Experts of a small language model.
Experts: 24 experts in each of 13 layers, 128 SwiGLU neurons an expert, 2 picks a token, a shared expert of 384 neurons.
Training: a variant of SOAP for the experts, 8832 steps.
Below are experts of layer 9 (counted from 0) of a mixture-of-experts language model. Rows are named router (the router's row for the expert), gate (a neuron's input weights, with its number), up (a neuron's input weights, with its number) and show model dimensions 320-383. Each number is 50 + 15 x the weight over its row's rms, rounded and kept within 0 to 99.
Before each expert's rows: a language model's description of what the expert responds to. This comes from a sample of Wikipedia text that the model never trained on.

# expert 12
Negation and adverbs
router:74 52 33 56 53 58 54 46 51 47 36 56 52 57 62 45 65 72 68 62 50 53 51 41 38 62 42 33 57 44 34 49 48 52 40 42 49 69 59 47 54 51 41 71 34 47 56 32 34 55 44 37 29 43 22 68 69 40 43 94 26 43 30 37
gate0:42 48 44 77 46 67 47 49 43 41 25 57 48 55 38 67 29 42 49 30 27 43 65 59 53 66 34 69 33 67 53 20 41 83 45 54 39 37 77 58 58 34 46 70 37 53 40 46 30 42 45 38 40 40 65 82 32 39 43 74 65 53 67 69
up0:33 51 88 57 56 55 71 50 56 48 55 62 46 44 24 42 44 70 58 47 60 78 28 25 33 64 73 72 66 58 45 54 60 32 25 53 55 55 61 49 54 42 50 09 45 33 40 42 42 33 68 43 76 65 55 57 49 55 30 04 53 40 44 27
gate1:41 58 26 12 32 70 37 40 43 67 51 80 46 20 57 41 66 28 50 42 57 59 51 51 68 68 62 41 45 35 75 76 58 26 46 63 41 61 57 66 49 62 56 74 32 57 19 59 37 44 15 45 32 44 50 90 53 48 20 67 44 36 36 42
up1:33 45 47 39 40 64 57 69 40 54 34 72 49 30 48 40 55 75 41 63 57 78 39 15 54 63 56 36 51 52 40 51 45 52 32 66 42 59 65 71 48 66 59 61 38 66 44 56 54 62 35 35 46 64 62 55 45 55 49 29 54 68 80 55

# expert 19
Countries and "the"
router:54 84 62 55 45 50 46 82 31 44 52 39 32 53 40 69 43 41 48 36 38 20 70 57 19 86 67 54 64 52 44 46 37 49 63 30 75 68 46 57 52 35 44 55 33 50 29 54 70 35 46 63 45 54 57 50 04 27 46 67 43 64 35 37
gate0:55 50 50 49 55 46 56 42 14 41 42 59 53 59 34 80 60 23 41 56 41 30 55 53 38 43 43 69 58 43 36 34 50 46 55 39 33 45 69 44 57 57 35 51 44 45 26 64 50 79 59 65 53 45 55 56 46 48 29 42 63 47 37 50
up0:38 63 28 23 44 68 80 27 74 39 65 44 42 39 50 53 56 43 68 72 71 50 54 50 50 29 52 49 57 43 26 55 61 37 42 59 55 64 23 56 42 62 54 46 61 38 39 35 56 07 67 40 43 33 53 80 34 64 55 46 46 74 57 37
gate1:73 45 77 56 53 39 73 54 18 47 41 43 56 25 54 70 65 19 50 57 61 36 70 48 61 62 53 51 71 22 45 47 28 55 26 16 67 23 24 70 39 56 44 77 57 61 36 81 46 63 41 54 56 36 46 63 34 53 62 68 58 51 30 54
up1:56 72 60 38 62 67 60 53 38 60 43 72 71 29 55 55 63 47 56 29 57 47 62 45 65 46 47 52 71 62 68 61 47 57 60 76 63 40 34 50 20 38 46 52 67 62 40 54 17 61 27 59 31 67 54 59 01 44 64 58 54 48 34 50

# expert 22
Sports competition terms
router:81 79 65 67 37 47 67 58 55 38 42 62 49 21 59 42 45 21 56 44 19 27 22 39 29 62 63 74 58 70 50 36 11 63 52 26 69 72 41 48 40 54 22 57 36 46 20 72 46 30 51 46 54 36 62 60 13 54 23 63 50 47 22 34
gate0:56 50 57 57 60 40 82 27 54 38 45 42 44 37 57 44 54 33 47 52 54 47 59 76 59 67 26 26 30 50 69 57 36 48 39 49 43 69 60 74 54 57 49 30 64 54 43 35 55 49 63 38 43 30 56 54 33 50 40 37 18 71 36 29
up0:52 36 39 40 86 28 54 56 42 52 47 64 65 44 38 54 66 41 50 55 61 41 58 38 50 67 40 86 46 34 63 55 84 58 33 46 54 29 54 60 63 37 55 75 42 52 55 52 60 50 38 73 55 41 57 56 51 50 38 44 68 40 60 44
gate1:35 75 85 63 67 32 70 82 26 32 39 55 62 74 50 50 28 46 54 27 49 30 58 73 67 14 62 44 99 27 11 41 47 37 30 28 39 74 33 64 73 41 48 42 56 55 21 57 45 27 63 38 65 39 59 66 46 19 35 62 63 75 39 57
up1:36 59 81 43 48 87 44 41 49 44 44 59 44 63 87 73 28 58 56 40 24 30 99 74 65 41 41 59 53 51 38 57 34 44 49 38 43 53 27 49 49 43 13 58 62 38 14 65 37 33 82 42 84 62 52 51 41 65 30 58 68 40 34 55

# expert 23
Place and name pieces
router:52 77 56 67 42 55 50 25 51 13 32 69 36 04 40 48 45 48 49 45 38 37 59 48 38 63 40 25 42 36 33 80 47 30 62 51 65 62 26 48 61 40 38 49 38 53 43 59 27 39 40 47 28 49 55 62 47 46 34 72 54 49 15 32
gate0:41 63 33 78 43 50 87 48 39 18 35 64 16 40 32 33 61 48 51 63 43 50 45 04 42 64 67 32 43 67 53 46 48 10 69 59 53 34 67 59 46 76 53 63 51 65 31 47 52 20 22 42 34 55 43 74 16 32 45 75 59 66 52 27
up0:59 79 41 12 46 54 51 37 68 62 56 53 57 48 79 58 52 49 84 17 40 64 73 40 63 61 04 38 51 56 62 69 59 39 75 52 62 62 38 65 38 29 21 56 46 59 53 43 40 72 44 63 51 50 64 45 57 42 51 48 38 46 46 64
gate1:68 77 45 29 68 46 54 41 20 25 46 53 56 41 76 63 55 74 35 57 39 57 76 36 40 44 37 43 75 44 52 50 32 47 63 69 45 60 48 23 75 43 44 62 64 74 41 46 53 56 37 61 27 39 50 25 36 49 69 46 35 52 34 55
up1:66 59 80 45 74 43 44 52 51 59 70 78 41 36 69 34 60 54 53 46 39 48 40 67 71 37 57 75 31 37 38 47 61 71 71 60 30 36 27 32 54 36 43 85 59 67 44 28 51 54 55 56 40 28 30 56 21 35 60 70 35 69 40 40

# expert 15
Name-ending syllables
router:85 59 43 60 40 32 64 53 48 30 32 69 47 46 71 41 71 35 79 61 18 52 62 30 53 60 42 39 62 51 52 61 25 48 51 29 69 78 46 51 60 34 27 74 53 44 52 57 52 52 65 30 55 66 40 63 54 49 31 40 43 30 17 44
gate0:58 66 35 57 38 68 42 51 49 32 48 53 31 40 54 48 49 51 51 53 31 44 36 64 26 26 54 39 54 33 02 52 64 62 23 42 47 51 53 52 44 48 46 41 29 62 68 74 52 58 49 59 54 60 76 20 60 46 26 49 66 48 33 70
up0:31 33 19 33 41 50 40 52 64 57 57 29 45 49 63 85 45 55 82 61 53 31 44 52 46 73 70 73 58 84 73 79 54 63 65 32 44 45 47 60 70 43 64 59 52 57 50 35 42 29 34 61 50 35 37 53 54 71 57 49 40 33 50 61
gate1:74 46 46 53 64 25 67 50 42 59 34 12 58 57 69 64 68 36 48 53 66 59 53 63 70 25 35 43 69 57 43 58 23 32 17 36 26 48 38 52 53 79 57 53 43 35 43 70 50 77 61 57 20 33 40 64 44 28 60 54 72 59 61 81
up1:41 46 37 64 36 52 40 77 48 43 47 37 42 62 49 41 47 51 81 41 39 41 65 65 13 58 52 58 40 44 61 45 54 72 63 56 51 25 50 33 55 29 45 39 68 41 28 40 63 11 62 52 74 41 48 55 47 38 32 57 45 29 39 51

# expert 17
Ordinals, months, re- words
router:48 59 37 59 45 52 54 49 35 48 00 33 61 41 40 51 50 39 35 42 54 50 49 31 38 39 47 28 64 37 73 67 52 37 48 18 51 65 58 50 98 41 24 61 46 68 63 75 22 41 49 41 53 30 59 52 69 29 43 67 43 31 33 62
gate0:40 49 47 63 36 34 52 64 51 71 61 51 37 57 30 78 27 80 40 37 63 50 42 50 61 33 61 54 55 58 46 48 55 46 31 42 45 37 41 49 77 26 31 41 37 56 54 59 65 50 63 38 55 36 56 46 21 41 88 17 59 52 50 50
up0:59 58 73 47 59 54 69 86 46 47 68 56 51 36 67 61 81 44 62 43 22 37 33 38 41 51 37 49 41 74 57 30 25 58 55 44 69 54 59 67 35 30 61 67 39 44 41 50 29 46 44 75 59 82 28 37 44 79 20 37 38 53 49 43
gate1:40 40 74 73 46 80 27 75 49 35 71 26 62 52 37 47 18 42 49 47 42 47 56 63 62 62 31 19 68 46 39 40 42 43 51 28 40 33 62 40 59 32 57 53 52 42 44 36 49 17 33 73 68 62 78 71 36 57 37 43 36 35 57 31
up1:36 46 81 39 46 43 54 30 38 50 45 48 44 56 25 53 43 43 52 44 38 55 42 56 57 51 65 05 51 41 57 40 56 22 37 40 39 48 29 75 51 69 32 66 60 41 49 25 59 45 35 53 51 75 36 35 94 78 56 37 54 40 24 65

# expert 14
Prepositions and connectives
router:64 48 28 44 46 43 85 38 28 46 45 37 34 58 76 80 66 48 72 41 12 43 75 55 54 63 38 28 45 31 58 64 51 54 56 46 69 86 35 47 50 46 30 57 52 50 40 62 24 56 30 38 59 22 43 48 33 47 59 72 66 75 37 51
gate0:47 42 70 52 35 46 60 56 32 42 46 63 32 63 41 52 45 57 50 43 40 44 51 27 70 27 55 75 47 56 50 39 45 48 42 59 66 60 25 16 44 00 43 62 64 44 40 25 34 50 70 42 70 34 44 03 37 37 53 42 71 67 55 57
up0:33 57 26 52 22 50 56 40 29 63 53 67 75 24 57 69 63 60 59 46 60 51 35 35 57 46 41 32 26 42 33 58 22 55 39 58 47 40 79 17 45 23 38 48 44 42 46 67 43 30 47 57 65 47 62 36 33 05 53 33 40 58 59 35
gate1:70 61 47 40 43 41 53 38 44 51 46 23 43 37 47 53 37 36 56 38 25 75 33 51 66 31 40 40 31 62 58 64 64 63 57 46 47 51 44 35 60 39 54 53 45 34 55 63 68 31 25 07 85 40 41 34 39 71 38 48 77 62 22 19
up1:23 38 51 54 31 69 35 51 00 40 55 45 58 53 38 53 52 34 52 59 47 21 69 79 65 26 41 71 59 33 33 80 52 88 76 61 50 37 43 53 48 59 53 27 52 66 52 59 47 51 53 34 63 61 20 29 59 57 55 54 70 70 40 37

# expert 1
Punctuation and list connectors
router:87 55 46 49 66 62 62 67 37 57 14 56 22 33 82 36 61 34 49 66 13 25 30 58 31 64 54 35 57 52 47 37 32 58 46 41 70 79 32 68 59 55 25 66 40 60 56 54 68 51 34 28 31 44 53 57 48 41 47 61 59 45 20 53
gate0:57 59 44 52 84 32 57 27 49 54 52 70 51 65 63 39 79 55 45 63 32 67 68 45 32 44 75 52 62 37 33 59 35 43 39 14 69 56 44 63 58 67 32 43 23 49 60 53 64 43 50 75 63 33 33 47 65 60 43 48 60 44 29 75
up0:48 48 58 61 61 54 23 39 77 37 56 66 22 12 73 49 63 55 28 87 54 61 57 54 63 47 32 46 81 72 44 59 43 38 08 35 57 65 25 51 46 61 44 73 33 14 73 48 68 63 69 69 61 93 56 51 64 41 51 54 42 27 50 64
gate1:68 46 36 51 64 45 59 45 65 35 35 73 56 18 65 40 50 88 25 29 68 41 36 43 30 52 64 61 83 35 39 43 50 16 57 72 65 56 07 43 77 58 46 79 44 50 19 58 37 29 68 47 44 81 51 56 41 63 51 58 41 64 48 58
up1:45 51 47 70 61 68 61 45 59 47 41 12 33 77 65 52 37 35 66 41 71 17 35 59 63 32 43 37 69 67 46 54 57 43 33 20 58 50 59 70 49 60 74 60 34 52 53 21 65 34 66 38 43 16 78 45 36 66 73 67 39 56 35 49

# expert 16
Mid-word fragments
router:85 66 47 59 51 38 49 68 36 32 36 36 32 41 62 39 45 41 35 58 41 37 37 46 38 61 58 31 52 69 55 47 38 26 38 32 67 46 46 65 51 46 49 37 36 58 66 73 78 41 34 51 50 39 37 62 65 63 60 54 38 51 48 67
gate0:47 64 36 55 47 24 73 54 64 30 46 14 30 42 32 77 35 70 28 42 60 51 37 41 48 37 43 43 60 35 45 66 41 39 31 57 52 52 32 41 49 61 41 79 56 59 69 48 67 63 51 36 47 31 43 43 67 48 72 62 34 80 62 53
up0:28 37 63 38 42 52 35 67 58 55 27 34 58 34 70 72 52 48 53 27 57 76 33 37 57 53 55 54 54 24 43 50 35 34 59 55 41 62 44 35 96 69 39 30 00 48 46 78 39 30 28 34 40 21 46 39 69 36 50 50 03 95 70 47
gate1:67 44 22 42 50 43 63 56 41 47 42 50 34 43 78 50 78 38 54 74 60 14 47 45 59 45 49 34 47 33 41 44 42 73 18 38 53 61 56 65 49 58 37 40 50 37 51 64 40 47 14 44 82 52 17 53 76 58 27 52 66 62 42 46
up1:69 35 56 52 30 45 53 50 21 53 48 46 50 38 43 28 67 50 21 58 58 38 55 09 44 70 62 63 43 56 51 57 67 44 43 48 54 44 37 40 78 66 48 50 36 67 45 68 74 25 59 44 42 57 50 47 65 77 43 49 45 66 45 77

# expert 4
Possessive auxiliary verbs
router:62 68 43 55 56 54 34 33 41 42 56 57 53 15 61 26 53 51 68 36 28 24 41 44 26 24 52 35 58 54 20 52 43 59 27 35 74 70 53 32 61 44 45 59 46 44 34 59 59 42 43 29 41 29 40 49 61 45 44 45 47 32 36 58
gate0:58 71 67 30 61 58 36 58 59 52 48 33 48 31 51 52 30 35 59 53 72 29 77 43 59 58 53 51 37 44 29 52 49 83 53 56 59 71 47 35 50 48 37 47 67 33 44 57 40 76 47 08 79 67 52 46 45 40 54 37 61 40 48 41
up0:75 36 18 55 59 40 71 40 38 38 59 53 56 51 69 66 64 72 65 58 51 51 62 52 38 62 47 41 65 56 69 47 66 25 90 43 57 36 58 62 43 64 47 58 46 56 81 38 47 26 63 51 40 56 84 69 56 49 40 59 66 66 59 54
gate1:31 50 60 35 78 47 42 30 41 66 54 78 18 69 73 60 64 38 75 16 50 53 21 32 71 29 48 46 43 33 47 32 39 42 41 32 73 38 58 65 52 41 68 55 60 44 36 45 72 48 23 41 59 41 40 42 76 54 43 56 46 41 42 30
up1:39 34 51 63 93 70 38 50 61 64 56 64 40 45 61 27 53 50 61 45 63 48 39 43 40 37 65 64 12 63 67 53 41 52 30 31 76 50 45 52 51 44 54 61 51 59 45 53 95 69 55 28 80 43 44 46 65 53 44 36 42 60 33 26

# expert 10
Of in titles
router:67 73 60 52 57 60 39 33 27 46 26 61 61 46 54 67 34 42 46 38 51 35 54 33 46 61 58 66 66 59 59 60 59 52 47 38 67 62 18 61 43 49 34 46 46 49 39 40 15 25 40 51 43 42 40 52 57 44 28 39 39 48 20 30
gate0:46 35 51 68 47 63 36 62 49 47 54 72 38 51 12 59 53 59 48 51 66 25 65 46 66 32 66 30 38 65 38 73 47 55 58 47 61 46 64 54 73 58 39 54 56 40 27 17 68 41 55 63 38 10 46 50 43 21 40 65 53 68 52 50
up0:39 49 57 34 41 40 16 49 52 48 61 70 63 39 26 69 32 41 28 59 44 61 51 44 61 36 63 50 54 42 31 67 79 63 31 57 56 54 50 38 43 54 69 45 58 76 47 46 60 43 36 42 37 56 50 55 38 33 72 32 20 37 51 49
gate1:53 55 87 41 69 66 60 60 22 44 36 34 57 39 34 32 67 42 49 33 35 63 60 58 69 54 36 56 54 18 33 37 48 56 44 45 37 54 36 71 52 51 44 57 55 55 36 58 33 51 42 55 43 16 58 61 27 70 19 77 56 54 40 43
up1:55 46 46 35 78 46 55 50 52 79 61 46 56 44 41 73 55 59 87 61 53 50 37 32 63 60 71 75 46 43 22 20 42 58 55 68 23 60 25 48 36 55 45 47 39 82 34 42 19 45 51 68 34 54 78 36 45 56 62 55 35 46 68 47

# expert 13
Letter s and names
router:42 77 42 53 43 45 46 70 46 27 27 43 44 46 34 69 21 50 40 29 28 16 46 58 24 55 64 64 39 36 25 78 29 61 53 51 72 59 59 63 82 31 33 51 32 40 45 63 39 58 39 44 51 70 50 50 39 47 51 75 45 29 31 51
gate0:38 60 62 52 30 33 54 81 67 47 67 80 30 59 65 55 37 16 37 58 43 50 46 24 12 57 38 61 53 58 78 54 87 50 39 45 78 77 52 78 60 73 52 46 60 48 52 63 39 64 52 45 46 50 64 05 54 54 50 48 53 36 29 38
up0:20 44 44 68 30 72 68 63 55 70 33 79 58 51 47 43 72 65 48 67 57 47 54 85 65 02 46 45 56 40 81 47 24 30 50 47 42 52 47 55 61 65 38 35 49 51 56 59 49 62 33 45 69 55 40 08 32 54 44 44 41 53 54 58
gate1:34 57 52 44 29 50 36 50 45 35 50 23 27 62 61 68 44 50 50 46 26 23 55 33 47 60 72 48 65 23 57 55 61 58 69 42 58 72 32 36 66 55 31 71 44 47 54 34 62 46 53 70 54 36 27 16 49 33 63 60 47 56 32 66
up1:28 66 70 21 30 47 41 15 44 20 43 40 59 44 54 39 69 43 60 17 47 50 18 32 13 47 62 30 40 20 31 61 41 55 72 59 53 60 22 44 85 71 41 71 34 58 56 46 59 40 29 35 39 26 56 46 39 66 51 48 49 39 18 53

# expert 3
Mid-word syllable pieces
router:57 52 69 45 62 43 57 58 37 52 23 43 56 40 41 36 43 31 79 35 44 15 40 50 53 68 57 40 72 49 52 44 31 54 45 11 42 70 45 67 63 42 53 61 64 48 52 34 68 36 11 55 29 80 57 60 45 29 51 44 44 25 30 32
gate0:49 42 60 47 36 42 44 41 39 44 42 45 31 59 24 58 44 36 31 27 50 46 59 39 48 46 42 50 58 62 49 64 54 44 23 29 48 70 56 77 67 68 54 43 52 69 58 40 48 62 57 69 72 23 54 48 71 77 45 47 49 37 47 30
up0:80 37 64 42 43 45 47 43 55 62 70 55 35 60 52 50 63 62 58 32 34 56 50 49 68 34 53 46 45 81 70 73 62 55 93 89 40 48 18 37 48 59 47 57 48 00 40 99 46 47 77 35 32 54 27 65 66 58 64 76 34 31 54 42
gate1:64 44 50 51 81 36 53 60 79 44 75 48 45 55 58 54 51 43 58 38 37 25 33 49 37 51 32 20 46 71 37 49 57 41 44 12 78 36 67 62 53 47 45 32 48 47 52 55 49 58 69 79 44 53 60 25 67 31 17 41 47 51 50 41
up1:63 30 25 59 48 47 48 60 39 39 73 37 78 36 67 53 58 48 61 46 41 38 57 88 28 57 57 58 49 40 44 69 34 42 90 31 53 66 45 57 88 44 72 48 54 60 36 69 51 74 45 56 47 52 51 35 34 51 28 69 27 68 60 51

# expert 20
Predicate participles
router:64 61 54 45 60 18 75 45 34 38 42 35 53 60 14 24 73 45 63 37 41 45 72 52 41 57 56 57 56 57 42 88 47 39 65 42 56 81 31 87 88 47 47 69 56 61 29 54 42 52 60 35 27 44 43 76 67 58 43 68 45 36 18 48
gate0:55 24 64 53 44 45 60 82 41 71 29 55 34 42 48 67 49 55 62 23 57 34 11 44 37 69 68 38 71 44 32 35 35 31 65 25 49 62 39 61 61 61 73 73 41 45 80 63 67 59 39 74 35 48 44 77 56 40 37 59 41 48 41 70
up0:32 66 41 39 57 30 55 48 47 38 59 57 60 52 36 46 43 79 51 35 60 59 46 55 49 79 31 54 79 92 49 43 72 37 56 63 48 47 32 63 34 44 46 46 64 32 75 51 45 57 47 56 60 49 23 43 35 80 64 50 31 44 56 56
gate1:35 59 55 31 58 67 60 29 67 73 51 35 58 59 39 60 61 60 57 48 53 47 45 26 41 63 58 45 39 30 24 57 20 78 69 52 33 70 44 52 69 63 65 56 44 44 45 39 23 73 32 50 34 43 34 57 49 51 46 60 34 53 54 65
up1:34 43 59 27 56 34 49 40 61 35 54 28 29 48 54 24 51 29 82 48 50 61 64 62 41 44 52 28 64 73 61 55 39 49 51 60 59 66 64 44 35 22 72 55 58 67 46 22 59 59 56 37 34 54 64 59 44 42 47 21 64 36 54 67

# expert 8
Proper name fragments
router:70 99 68 55 78 44 46 37 46 54 19 40 49 38 68 58 40 60 65 40 35 59 61 31 48 56 57 40 64 58 41 59 43 48 67 36 65 62 42 24 44 50 40 70 10 41 48 53 39 25 28 13 35 31 51 52 38 54 36 85 50 42 13 33
gate0:53 93 33 47 48 62 50 35 49 28 50 67 55 73 56 34 16 35 32 48 58 38 81 53 35 81 16 48 45 39 53 46 55 41 63 40 51 68 66 44 53 48 46 57 39 35 48 46 41 45 57 44 30 25 35 42 29 26 38 55 62 47 39 53
up0:38 66 44 34 36 52 62 64 42 49 54 62 59 53 68 69 63 43 47 55 54 53 43 51 63 51 49 76 40 72 35 41 62 38 69 63 64 49 41 39 59 56 43 52 38 58 25 57 54 34 58 43 47 67 43 82 13 72 42 77 52 48 43 59
gate1:39 69 53 32 51 52 07 39 60 54 42 54 54 42 38 39 32 47 54 42 79 33 48 27 45 75 29 19 61 36 40 42 60 61 56 18 75 80 47 55 42 46 12 57 23 46 37 25 69 54 34 32 68 58 57 63 52 40 49 78 52 47 54 20
up1:55 39 66 69 68 26 46 74 41 56 65 39 26 54 72 41 76 54 52 29 68 53 61 32 47 67 64 67 53 26 40 47 41 35 55 57 37 09 43 41 57 41 57 52 46 57 61 67 52 45 70 48 39 50 53 42 52 55 58 64 43 49 83 50

# expert 2
Nouns after articles
router:37 70 49 53 49 49 75 63 39 21 25 41 65 55 62 48 61 25 63 33 52 28 67 35 42 62 40 44 62 56 38 75 35 64 22 47 67 73 37 56 60 40 30 73 33 35 42 64 51 40 49 24 31 47 58 63 37 49 59 85 50 63 21 25
gate0:38 50 58 61 51 53 47 40 30 31 42 41 69 62 58 59 51 31 42 29 56 43 55 22 71 62 33 84 42 58 65 34 55 30 50 57 59 35 57 44 48 45 46 72 68 45 71 39 67 48 61 58 10 37 92 49 49 35 74 57 14 46 15 46
up0:51 70 49 62 84 49 51 50 56 81 63 68 59 41 48 52 57 62 12 62 38 39 53 34 65 13 61 63 64 29 33 27 81 37 31 47 74 55 24 48 48 24 70 66 27 54 47 48 11 40 62 39 60 47 28 46 49 33 47 35 80 62 55 41
gate1:61 40 72 78 60 40 45 51 43 17 42 43 42 58 77 45 60 39 26 40 53 55 36 55 39 72 37 61 46 79 65 44 48 39 14 48 57 65 44 71 27 29 33 32 39 31 46 56 64 25 43 55 51 42 73 60 55 74 58 21 46 75 70 40
up1:52 60 33 15 46 56 58 37 61 81 54 66 25 48 29 49 52 36 54 41 57 51 39 43 75 62 60 42 42 30 56 49 62 61 74 50 43 43 53 28 51 79 35 53 50 53 65 04 38 48 54 35 48 58 42 39 47 40 49 40 53 20 39 60

# expert 21
Biographical role nouns
router:76 66 52 51 52 56 45 49 33 47 52 47 32 47 47 63 27 56 57 35 10 34 41 34 27 69 61 32 54 52 59 22 16 52 74 45 62 68 25 63 67 32 38 66 38 28 54 71 74 43 36 23 45 34 56 50 10 50 35 74 63 49 31 63
gate0:38 53 51 53 37 43 74 55 49 28 52 68 39 81 52 51 62 73 62 23 36 69 49 44 53 53 53 25 48 61 62 61 49 46 18 39 44 54 31 44 78 53 62 61 48 52 53 56 57 33 28 77 50 38 43 66 44 29 45 20 49 53 39 65
up0:53 54 78 27 41 68 43 37 36 34 59 39 56 46 70 42 31 50 36 51 33 70 36 44 53 31 38 55 34 50 30 35 33 71 69 46 67 56 43 38 66 41 37 41 46 57 79 69 50 39 46 78 87 74 61 31 39 70 57 41 42 43 37 49
gate1:76 41 41 19 54 33 33 53 79 47 46 47 53 61 16 36 60 53 61 77 46 28 23 75 59 59 38 42 46 56 46 59 50 79 49 43 35 51 36 55 58 35 65 63 05 74 41 45 49 42 67 37 53 75 48 82 44 49 48 66 46 74 36 44
up1:72 55 53 45 51 72 48 18 24 63 49 79 64 50 58 45 58 54 41 66 51 56 49 55 68 52 50 39 40 47 51 44 26 15 62 38 46 50 72 55 18 56 43 31 65 48 46 78 45 58 18 47 72 48 64 45 39 59 43 46 67 17 80 60